config.toml
qk_norm = false
learning_rate = 0.0093
lr_head = 0.00891
batch_tokens = 65536
train_tokens = 538400000
Below are experts of layer 3 (counted from 0) of a mixture-of-experts language model. Rows are named up (a neuron's input weights, with its number) and show model dimensions 0-255. Each number is 500 + 50 x the weight over its row's rms, rounded and kept within 0 to 999. Numbers have three digits each.
Before each expert's rows: "comes after" lists some tokens at least twice as common just before its tokens as in all text; "mostly gets" lists some tokens that are sent to it at least half of the time. This comes from a sample of Wikipedia text that the model never trained on. Tokens count by the router's weight.

# expert 12
comes after: "\n\n", "\n", "On", " In", ".", " On"
mostly gets: " in ", " June ", " after", " In ", "In ", " on "
up2:456539487493494520523584484496499510522613391432471500524519517625595567523383597493498457476550582417551541533590493444519523480473527488463519436500547519429453479548471470566475510506571460450523483563447458521469494447557511508506507536541475426549509454555464543463474517497472524505530453437468498499487512507426519485537425451551369515490604498499540490467537447533549434460496369535546445520665444450456444409499560509528541375521537470562376428485511506477590557503457497511506529484486504547479442484520543460573590470490486531480505513477410523458454424519521472413496461453492547579431506433508538537495525483541541525450505593383551503516520535575432468468494522516475509360449572505543411557466477432543592510483434516602522468573569459500528561463435541
up3:540493489542525437590474427404455495502496459455545500461500475446477517559449483540431528445575485565490524510497450525395511540490401383516576541554477511496465459494492481534615473517517467516479524499472476564506551466431425518509555500454518466579476533428564462496621503479449546570505541399412473520513521392534510492479530491529423486484455500493578494424463502492459521458489556531496453511408390540569531469489428558526545497550424374575497487470489465480500435455432456529478519503536536490536611493520469500508533536521602458428538466441552471513511518497558527539560585491592558496485491511591570502573600558481570453487494513604427507568523455603453519469438570456529422337515466510566495490449572479354503453510500494472633501484534543436522525482427508
up4:408569460424528376485493565508563513557466478550490448520508496364444455522506554469449435539430419515547535490471419478504491551459505470429468537488490588486519476485471622518455499471496547536567537467492385515618526473497462612499494513417540484465471541541517589463505432494432583482576566445591486511534378496483507441382518575547440470568532440495528458506469468476510485617525553494533488447527502476558451525497448373572518540500445506462627543480534452514467512495543573479494467514492549471586450556482478571498571631498559488542491489499500494460415512522521463501520454466582516497442514575543577607595508440506450401472450436522522503531555525464508515415480423458525538486419483515505454567464442467422480533528526488436566498553573453498452532515560445

# expert 105
comes after: "\n\n", ".", " =", ")", "===", "=="
mostly gets: "\n\n", "==", "===", " ==", " ===", "===="
up4:470482514500460559534510486531466415506413424473597505418521653451489591500551426501492480479539490592548463493489427488527577495577526486520494470417546412536527522537552464487441540432539445481466566515530506542464417593479500554517510480562510536531427434519496522458470499503457429565508497419434572468514469571457554493544434479522546534534617504471545465479462330589492443437385544456501544502412468503496480492472422484455581506408451497522555471543517481468552551521618536432524490482448535497468523537564451556463504499566472493525447637530426566464499503548522525534486448485521459464461526517517447476502636448427503510539481483448484466507446408494453467508448438502496560540608424492504563524445545491560479437547596480566481470544543427532522537655479507
up5:564585503505488535429535500486518533451547572478578419533536440540457476556567551384511595512467548378484480488552470526446543472486452599412442574569530556612456421500445454492481501499472532532508499479524467466486530498436453558490501544507474465541519616463423540584451464505487494462615492509446438537376413456455557528606455509514576546482540469462429464487489421515461477500573413532504467440583556512514489479546534476630533556585529522482480507515483523523530463428575549469564498424512569416537511458468581476451542569523450433437485371583541476555474506478506437438525456516487498510453449557439513435496571531553435519491417478521398532385497460485508530494485518485470513551460593456495501530509487420549558564489550485497447482528430503575418542544514579
up6:579556540554503487476476591442507452438546551410461426432420422575451506534498508545517532582467534504538413580539530480494527543412466590515506435598485640586437558536544569592459496535505527416554499561587536430427521496525506488584468484505576565542422469535516508540469506479485516557508469552390465520459504517508460568541482451513468509531553527578492493466422505429526543477502592617524513513590538486388455508562593464492431579516488534534492533570588521515504532460410530519513490560470473444392539446459475484486481434486486507504517460428570500438469520442454459462501586573468583466507503436517563421393488525588500505508474536484442442472485520465455516495565470458425463549550531413408461516478457434470516420446496468547433514460423461463458459533433543

# expert 36
comes after: "\n\n", "\n", "andidate | Votes |", "| Party", " |  | C", " |  | "
mostly gets: "==", " |  |", " ==", " |  |  |", "==See also==", " |  |  |  |"
up1:563433559463468502475475437615526401516500497494573519603465481459485454499456499512500420528470344532552458563487564471505636589506496499457514573485464482491503526481625584549433470431425441472452499575473454490387513514454425523471450455499548438478422467550474542471537462516520451454471460435522507484470549426460485481497582553549504488450440503566469487439432506533594479455495557545508475460528470535486517483452580501424490500482497502536535547453449524616483588501552442587488430466435459470557607447549524461499550477541507560466493532445545504346465495498530454457528450536417426545467471569594569493418448564468527566503502504482556531555506549520468497542540499483507533519604524482521562542500459489570583456576501557524550584537538463402521453490601405
up2:503470545482496534487520512541529499573534523529449543408539507400412452515489399536557422561578429566531516552534472463591502500538509381509466500547505544464524488487566374423550500472518487437607474527443478539532495470421473459507462461504543506476497458585534450414457537532505526524537530473555442399436467446498547494471425477489492569579467463524453476390512504519457554486525546494512628490489537576560461572482535495488559467576467523522494472499495515485540513420563494603508555557480446568506448439505488571560553415529523479582420528505481474460518481495563481494425457610432538511547467488539540478477523537487318468440501558534621545555508452466513473553463534555475446431422491418468419618510509442448481469539462385533518492450534455554581502462469612
up3:423445532562563508533491460495498437477447441496450534495631501492460576415443511575482505545458537469461461534500528540453540498431547460483522474524482628463468489554563449457383487518503557556517549564387495536482576416472470421533451423513527430496539401481558507541484500517565512515533441439573484427430594450460519527571409602523622546384530447442540524401461448448590462601586556473493525501552536521425413541577484441513530481416460448573462585470427529567439487578466528516549523493516489532519516486497446552466459466495486619426495486467506508506456496550496524541570485441408559522499547464478355492475513515488507473544537550508459526518481477465617424473466520507467470478480489604553548569533470514463521472503507487518469582503481435456502469450537574

# expert 83
comes after: "\n", " No.", "istrict", " The", " c.", "ético"
mostly gets: "| ", " ", " t", " m", "- ", " c"
up0:636547569392493400516512453515567506550505440498497529496497439463530552458494585535502477483422534457550520561511409546529510461528570397530533507467431507516541519508462465526460518543530544526596568466492545598526496467451554483518432544548459501506504546455516550482569502517444468470608473516550600475562552538513522522503529459533428541444492460500508484538452375477541448552427503522376535467476529500518521436594447446494480469540517512606442598500430580502480469528468516447512446408495502549418459511509401616373478442494540478383434529435518560505433479589440526451506524454481441535440510533543513512498473470484537484498527425531547463548413500424551429487447499583528427480487544576479447565598489477518488436526486434590458497560508384446470495611535488
up1:508478570479456470480431395500451489501592461536569416447498461525519486539552562420551524507533502389480422602611516499461514501465505559406407496547512469380410454427482503489469511554507517476461555525483448426501528504498511452529440531583487484516498561536482455483439448481562583533563442536404491481533538500464494541513373517475463393488509474433563419556496481501594544501541542441525554548473535500513497536457455475591540453418490495435502505451533464599535509602586499526557518596456465481524491539512522429573398478437434448498485490504565402563568494518483462549521457466548522535520547549477520536408481455447483449552488538481561456614513531541464444463583490456622558560509485531444520398491516522573574480576502519530480448588481460523561509461468628
up2:465373515602416486581530535479566542398504561545472495479551511434495480510391456452548483520534494540584454491582526459448522460481500486461519470548603502523471476558526486432534549498514551506494421531522394536481440597541534465505500432497513550583497518521503521555530576480536493538511472446394519502493516535539471555526489530470573503561502549472461498530578463429437447508554501563515519558490551460368449505539526415444520482444438478487503500583535504493545533436462418469435495471349457482448466504503594474565411529490403421473528595434429464534617551559449432523542588480451480515527472495500547546475599509500467467484483492473527476413488546475435478514498460532493542537667409576507444550455525477595569401538490524462554451465506540478436567512424544

# expert 100
comes after: "\n\n", "\n", ".", ", \"", "===", "\" ("
mostly gets: " A", "A", "The", " Tr", " tr", "- A"
up0:581427502488549548518505466464547527472613498402471416492429446458515401602500501531448528539487535491476491554391536397471536490535453552487516491450484507490420489627541502473414505534574497486504436434567514486533572507536497516499520543473518550503484517555499509536471583464528440388519485517590369434503527535462453527519466504515367500504507422461420537477519499512393436535519577548526494482434378495511433450524392517419467589505385461471531430513504522494521458575548507541528481519524525540485530523476473569517510547522593623501466423442527550571466555557550519565511529526436452409423512525519547540465484471472517586435427500544504634452459479557501475583453501419500481508426544422556553468567491531540502537514486458507487510587481490547431564556470580
up1:511553464607470503571529492545504494517509507495476492524453508502503592437514481572468477438456539462591510512509539486485484441518444514542496512544447590515513483510565439429470495495545423545566421590474479456445515524363608399480408552512413472560407452471470469524523490617543516478436504466464541466552498558471454448479480524567499463422555487496515555494496467466524547449470544529564490468378461469422453489574504522408455509469388525573483586502491434533560417479450520487527463527541415468536547448485475557407438480488523586503468545541510600500476539430532462485560621525611560484498523623540513411424443574445565508477549499530484495420486491504507514529539571535439503541467511590507423510466446468536416441494556496592426507497491567525392536606558505
up2:495435496407486583503430479527468427613501544485496441541485475501523474483504578474529451435494513544523482549449453545505511431590496471582516428420478340479516491461537457551435503482461509559543522518489556609500463544435448502586462593602477485558466579499444410473476530453540592527503461461444427431476469433497504353472548455511497594525542469395463470525457510545520600533626504483432560475542493551508452535536489635599453550496537438447520434461506509558518457526521522428544530449519482536511651455457474504456497550507555526480450407531482464504510562492465462515484467537465431438464452444465511492561508538544510537487397561522484467528430577469559579507565435517449585502486532541529567551491551532424443525456572551508458479441495433559521536474547527

# expert 108
comes after: " G", " K", " A", " I", " N", "G"
mostly gets: " USA", "SA", "OL", "AR", " JP", "RC"
up0:486477468536557528407606587540482473464621514530477410540494539470484505444442431537463515513522473511494490439456546480480470512479460588481522494499457474504533485564479525519569538479505484559573560544458517465555438489474451632496483513508581407580413550553520552484468484514552491395504456498453579512506472534571566463553542384601394466460465413528501529399555519482574449455565502472527554516631546550436542490558543510540436560364624516507560468569475484439399442517515513476516480511527503385539422459450421445503402459472454537491513398586501475498527544533512493576453482569574471449511503514484507492492547481546516512557457497557505417584527568461513457495474478540500464552440507584504518511410526442446494467502472422496451465448509490492472556609403530
up1:446459462467432420329492582502485455455531448551503459465427513553566575481505351499515506491539529557565481506558537520488481524500494525489508501607383584502511451438444478514537552494484473514489467485492562538470457554447516531558493498470537536564397545525524432544506439501521610532358536519511405369447440480421571534517542384466509565427444443553490571612448538421486458510512506534534505476587505544468455455397420523507517560490436497474458495535405530561523503442570509473567516502517471448513487488533440538410546517512514572523481398464509427479508562493487457503569444533546479479493531419589577517498535507477470530459520556492476512577553573584545581481510503473474510507509489493506451582443491500575526644425454581554475469490431466539476507498496525
up2:471462545496433526465384446527597521512535517520463479522556499546485433522538397514562440504529522492517446428518581475429565442503489505485519547460514560505605559506492486638534517452483494588471549374457528503451476518500499522474443578572398566521537548583492455439546512463578657581571520487515438432493398501526628448411576510427458460521454519476510472561546524480561585431507486466472490457519497463446478462480503467499564548498518498489590439533519521487429521553442420594500509527541441454401431507554536571553473490445511503407523467481456535422514541456494406553544481516540490511458622531502526486461398556491514514523500487497501555556543543514525532460526447510467532524512395542514438398409536499498499568552429492415505484458462435525463577391491501

# expert 15
comes after: "0", "1", "3", "4", "2", "7"
mostly gets: ".", ").", "s.", "a.", "es.", "ia."
up6:465464544492465434459444512532467397467526599392465572527472424428488550515528509413514473486421465589529606486487451472458533514461560452537513475481430523498500493467536536517496490471491391500544513513502487434431507453437506535579473501427485556532515524528411538551450508465546518497501593546473492418526474576393504446472595535521541504540508500507521521507614559454537511498542587551486437531559437413525532573470423395502536482537512502448529536404426494488557474483587414593425492434475501542487364563469402546468528490540623508491513510507501534557413583524494521491540518531528580441605527477437578517468533478536571493485542544526442427479457455505495523598495414547506414562583512511492479602482538519445490567569524506394499506574530482370510513516493439
up7:480417508482473497578538442455463562504552467554510529696510524458481560463503387452528447490494529617519417479495475492526509503451494459486558533465558572564545495520561526517505465533482512482489541512499469512612518497502513553453447532475516505449487558471501490518452392446494496460578512443412552591495429505448509533515504491463451465621505468510503423503536590515524592580446569443566464499565424467507510464530476513555454501513469480437444538526521423536405411484509453540475570422546516540495380590536441456547470477492457387458506537472485523440461523441495528415520451569505546478474544371522462529434484555455534427497458528474372552487601536497466578575426399444479539557504533509522445535442488562556560534543510544477543523560519481405492518640549496
up8:439521515447455629495486556539426590476410459608547616552446562455503481496548424549485466518518518471601541533442513595508495545472575317522495427476553469526477545422527516439456521503495504544547601469539471511490539434467514506521537493475492485500489519489491519495478414503560474479566504523554536451459396577491461560491620573498558508465498450516408510507522531469457473503449570500597488493527527454415424515554510458553520485468488487555452447513437501516580515390527490477495541510544509529496505502407447516444494463515502446471521434383465489528544424529553603468540494497499422554461405480424494525538454598449506407496431547534421480517488450478556487431444610517537531600455536485414443503559530480546631489494546471568543530462525437536512492590543442

# expert 86
comes after: "\n", "\n\n", "3", "4", "| ", "| —"
mostly gets: ", which", " National", ", American", " | O", " | H", " | C"
up0:512440617502490569593541527520594484425536532554426523438537484470380521454491463422435477531508574443535463498439518511531498492409460421546463543530606492476477510489491474495551555525439509484636557453449506590540554489460621557451556521506496527565532517606496468486471466521510477523455481492521456539527579534441532478514407482505508445555537426463578538565469441388498520430426398530487428501527503500571443470506490620535506456517475459568526467480504415543452449394506414513532536499446464452494525493493529478492424459431465519465600442522517482546493514500569516576540470490597496549539520566470533440458527519555491498521520430462582436492534509524489528478456545538442473394550463489469416542609504576501495376460564503442496501522383428523527564573608525
up1:453420519529498540585512511461507443436476530523458533526480593538464563525380503488529500516555390503626458530318432435412499496425498521486511562467575555479476507558473538525452496506464434483614501516513515518504426466533475435596486516484528497417436402561471534470506536532536516603439507482476545617525528475536459493543506518427554593499426397454470490498621598471515481470558486466465508354530486513499478440523520528514536415461494450449509590582470593574576462595542513499472503463422416575478475549433550554551517496431469480572499470513502613554463482502431403489530531579508508514474450443474443408577444511432526539505524547509472574491461471522514503475492450538480520512520421493450499499486478464538505529480553582488550546547486478470563536589462494
up2:529532407541516432464578520486445517533465513582510541554511532481543464543463506545550485531498578443510504378526422463502503465574469443436488483447438470548450540495466527496444532546457426512579441476516520473460568505386585515539647511453498587501527417482392480398590538454559565458465513495526440466442400397504513494506552443468515545510549452534550480471497512574468490550458464465542545437495494550556526431491483456503600504472487515558532530475400514488445527463523398466395482462515539559489514518547494472442455528484478522594409447496479532581489464529425457477571540532575507491439427520529490482491553545540493457482499538438528558519475515550528470493567565563566537552471641498524407542513493597496552455513436630447498414404483514488523568367446573

# expert 38
comes after: "1", "\n", "2", ":", " | ?", "–"
mostly gets: " \"B", "952", " \"H", "- Kingdom: Animalia", "a |", "948"
up4:440511530459500552477475475468581494500527461639528480493525553529468520497554471536587527565532491376520416462432490494555513525431438341508549479576464470521461506537499459530502495501488464533506432500486557498496426414442505552577532582418433532503510543457578542542564501489520386430573478498543535421428482459499507373531525460544466514518479573490482513555622464487560506417458459548487471470549443488502478525598393635511545530545542424525472543456561493590640516490511510496470551395500483506493509551458482426432511460479543441451553478477517572488465495576522396496601532478543489387452601413532512496545488556597508458484491515460505495527448558457400460495503551512463511468480516538463500463567479487469618418432478577440445511510489491499520479482478559
up5:468398531560446488515478500406519572539390478474520455603516552488459505516509508549468483530545531568545552450478430508471457511460540487496569525415474405602533539421518504581474456345414420555504460388427386466473486569554536484420603431500529474514560491499460485434537456477538520529528598511443392475519506496435486479536484475448461493593459580498539469440587434587570524484521513481453537571477485546520524523533466505637606546593481502581480471585497461540510468567491468468472446478512536456585536470541458507413495564458605481505534550433453469497451451484584564522510441443466541416504507587519615445449575544462518509494486519527601491500432466518508452509432538464477533453556545484467465506518461554509552554525480503532476512484512448412572503528530501
up6:452485527450511512557444471324404473536558459549480490465492528526592455495510504495522526482489494557441469585507406442516460492508481454488480506413414496538450530493487509509498647501599459509456533450514528550417508582502542524567466496494564538379566589539446471486489541564512486523514538499548461488519547469464509576501564512497614460511546480470452470410506471542484537469450435453462498546534565433488445543498562621578391457562508484516582534509380597512517506545463475488505506501543542537429555536435465589494517490431582486497478505445533523449496590541402422592524517485512565516473473476490443547499527470530494467527390474434537429480501440571478485430416499556522495475449393539565488437492525644484560437441540536427490499553595484516520570520564446

# expert 81
comes after: " L", " l", "L", " | L", " V", ", L"
mostly gets: "en", "on", " Ven", " Bon", " Las", " Lor"
up0:470588468477581504524522521492498452438451490486516446416567486448493509458478451498430543439550557420560532490587497533510455467554416480491510539485496381558443422599480513474509493424411558525462455504514466431513465526521535509425459495466577536517500512527559457519572349501535507510502525549518462451414516436553546511481505479596502441559463527509526471493596498543570568470498559513505498449516433453481599450501516529530411528451472529535534490530547634423538456438475416425457564526437571532510514488575448546531528436512419489521389537519516479433520573498440456468556600517522583412528560381510451584504486494506500503519482469488542558523331454578515520570428572603490621415526537491533557468468478511462509564504565496457477487443487454448541503435451536
up1:461448515486439476516474493492544479435472513514519505560501439450522561572479472524452455522589414497461512470503563548582428533472526545543449497456561572436537519495343465526446482445474476444532573486446480470520513496528464508441543519497399378580594540518462485524509601479538458427509509483389479512461430521511477609546466512462637508513629505442536480565520592478553523538518554606487447478436514379528559488502460463502497574425588575491470543462527481529522392597539555503444431576463495500473450519531497559403576449502450520526587496622480480504508474524572470580508478575473394525596498427452504600537559506435471501460492515436531538480494454510529477536483555411514539553454399540535473517552465528445487441463468461512469513569445455525481530440475531
up2:511533556490493542464532614579393524524533559466461454524480534495524524505449553490446509414569481480502519565460564526559546474403491483532397483460423464474468527500450537528451424468459489558493508496501484550489452490525491504408501563382503492437550537480561518593587516459460512373521493358486524474530550403606476477492406516538531552568495507558582493441509468523392500576522417619438550551542537506525505446437451521584448505517553505487448482560447511528506487578478515506537491524479445467561575554645514474451409449463510478505556498449410492496462352419444601560445492470463549470467564504490560472484524550551519443449534524443514507554635464506471479572578403505477510554481498495548590553493466552526438468453504495436478453487502467494515488472573457

# expert 63
comes after: "\n", "0", "3", "4", "1", "9"
mostly gets: " | ", "| ", ") | ", "; ", "a | ", "\" | "
up2:460507470475494484490545349558498453541432500466540465453432489494512418537476466555526529542488444557499414580511437600545520551514396486454433470467502472551428532522572501462523573535538432476489503503452492451475519626442535536589537481526587515568528542482489487486506509505588512491520477449446510442646505420484376505549582558463445452442514461503490466569599540590605483441535504496502456474496453587519537491487602533478536445440405499597493473449438616520488575471504547438527466491503438518448566473452535466475399438542447498547600464519544477496430507398508451511529436572521542510515469487589550426418628579504522475529467506473575464510489485453472420502447512425422508505483482502484523494561488479482536421511394491527474523545561429469527459493460575
up3:412403452460505507479432531428501421578493438436510568589510558445466576535418533479583511510518389509505427403391471451492550465504540489543522417449494489440527531552553485580496500510446480449499516479416531567537562515527491509542469490491582495553425561520476421485427501518494537539504558493496466414449585563400531524443474536494505588475457479439538392468508448551502503552424468403441595556535472505567538545455527575555560470506507448454502461613503527564415500594497540467475541497595421495494470499465523525442580606446553534473568475552516433613359608582458507455453528566467506474497468491461470520472495517516563503520525459487578465505443451532525586532532556482569502580511501519522375542518489547427523546526441496503473460517513570458531523489549481
up4:570452444534512565492424499533505561500461461624528473548565534447461438482538473573467481514474399546536500475546511546529457461573506498460421436593506489531440461539518446462564471519516476462428535438490549494527524400435575481518554384603500522546503536485507458471541526541479516499389504479529523529525506489621559404516508540471506439542484603503577515516466469539544529448541455474455540460509467514563503514551378485563425490543572483493457533513470477514542535555510456452415472438502508555541482464521441456540372544597514468529496605488507472372592483464469560599505474522490552446558472531333528513450505565513505548466476441485520512508495454482520480443460449503621539495498503453496584482561532549467533592512474503472380451555610443450490359548451489

# expert 19
comes after: "\n", "2", "| ", "3", "4", "5"
mostly gets: " | D", " | K", " | I", " m |", " | E", " | G"
up3:606466583468522523515525604443451556415548447513518473498487404464558514495435454529536488456501594500494543531584453458535529520502545619513449468453572543458478484518520448564494555494482531479553500535489522406418639542556458567467498504615459564484473517486422514505534565433544431380483545501484563502522499509502523448542449472449526520445589485531509553471480507491463521532464475414499494545543508589541549479508540441501604421537545423545518513556514409398583380544448536544521551498464479553456555466445406516450475458487490439450453458515511531472626518491477502387477435541405501586489538526507562579457461489555486486565531557553452504453517524464384447489497511614553526555476525469509521497502509545499537416438456417538481584428427478500441396449486499
up4:381434560547466532575470544437555397469543545431630445463454494486516499536489472430480522490511565509442465534519441555523547479490601473463422523463426443531522510547521499473465505507491487576519475538455457472488513519597540619484497504475516402563524535455468489468425473434551391509558513483391489435547560494503516477503479491586523592463398459584564573461440500488491480469574516459522478452527464499469550487467584568522537382396565374484467451550492554453556515420541393543519507479483527574428564438500453535514505481500492544476537404564443501494426489534508494483542536451487510511499429469562555454494608491544508450502385446525562550476508543507476481546519519470487563514547438575615507471454534573550514518598562546504549572533577403440538510464449438
up5:459472510540470555554495461571461470405503558491515440506465535504466481531438471416527576507402483496536551494495400563613475431458535489508399534475562506581471483523368438444517534457459507554528465454447531500388577574516516526542534553492448545472470534521546517457529544533453533507542447428550498482435549472501517502454481459558460511485480520542482492510558474482506434516460521539419505370500579533533523606571563658503376417465468580464413475491482522523551577399464466500506554457414462510461484496503506473485518430445574504502490565630491506546397520626506462472519474556543557610510532534514511539485581504510472372474605494508454458542538487396412498444560532466511495542578466589488509487495511508549534516593515493467497497496528464426532557572458462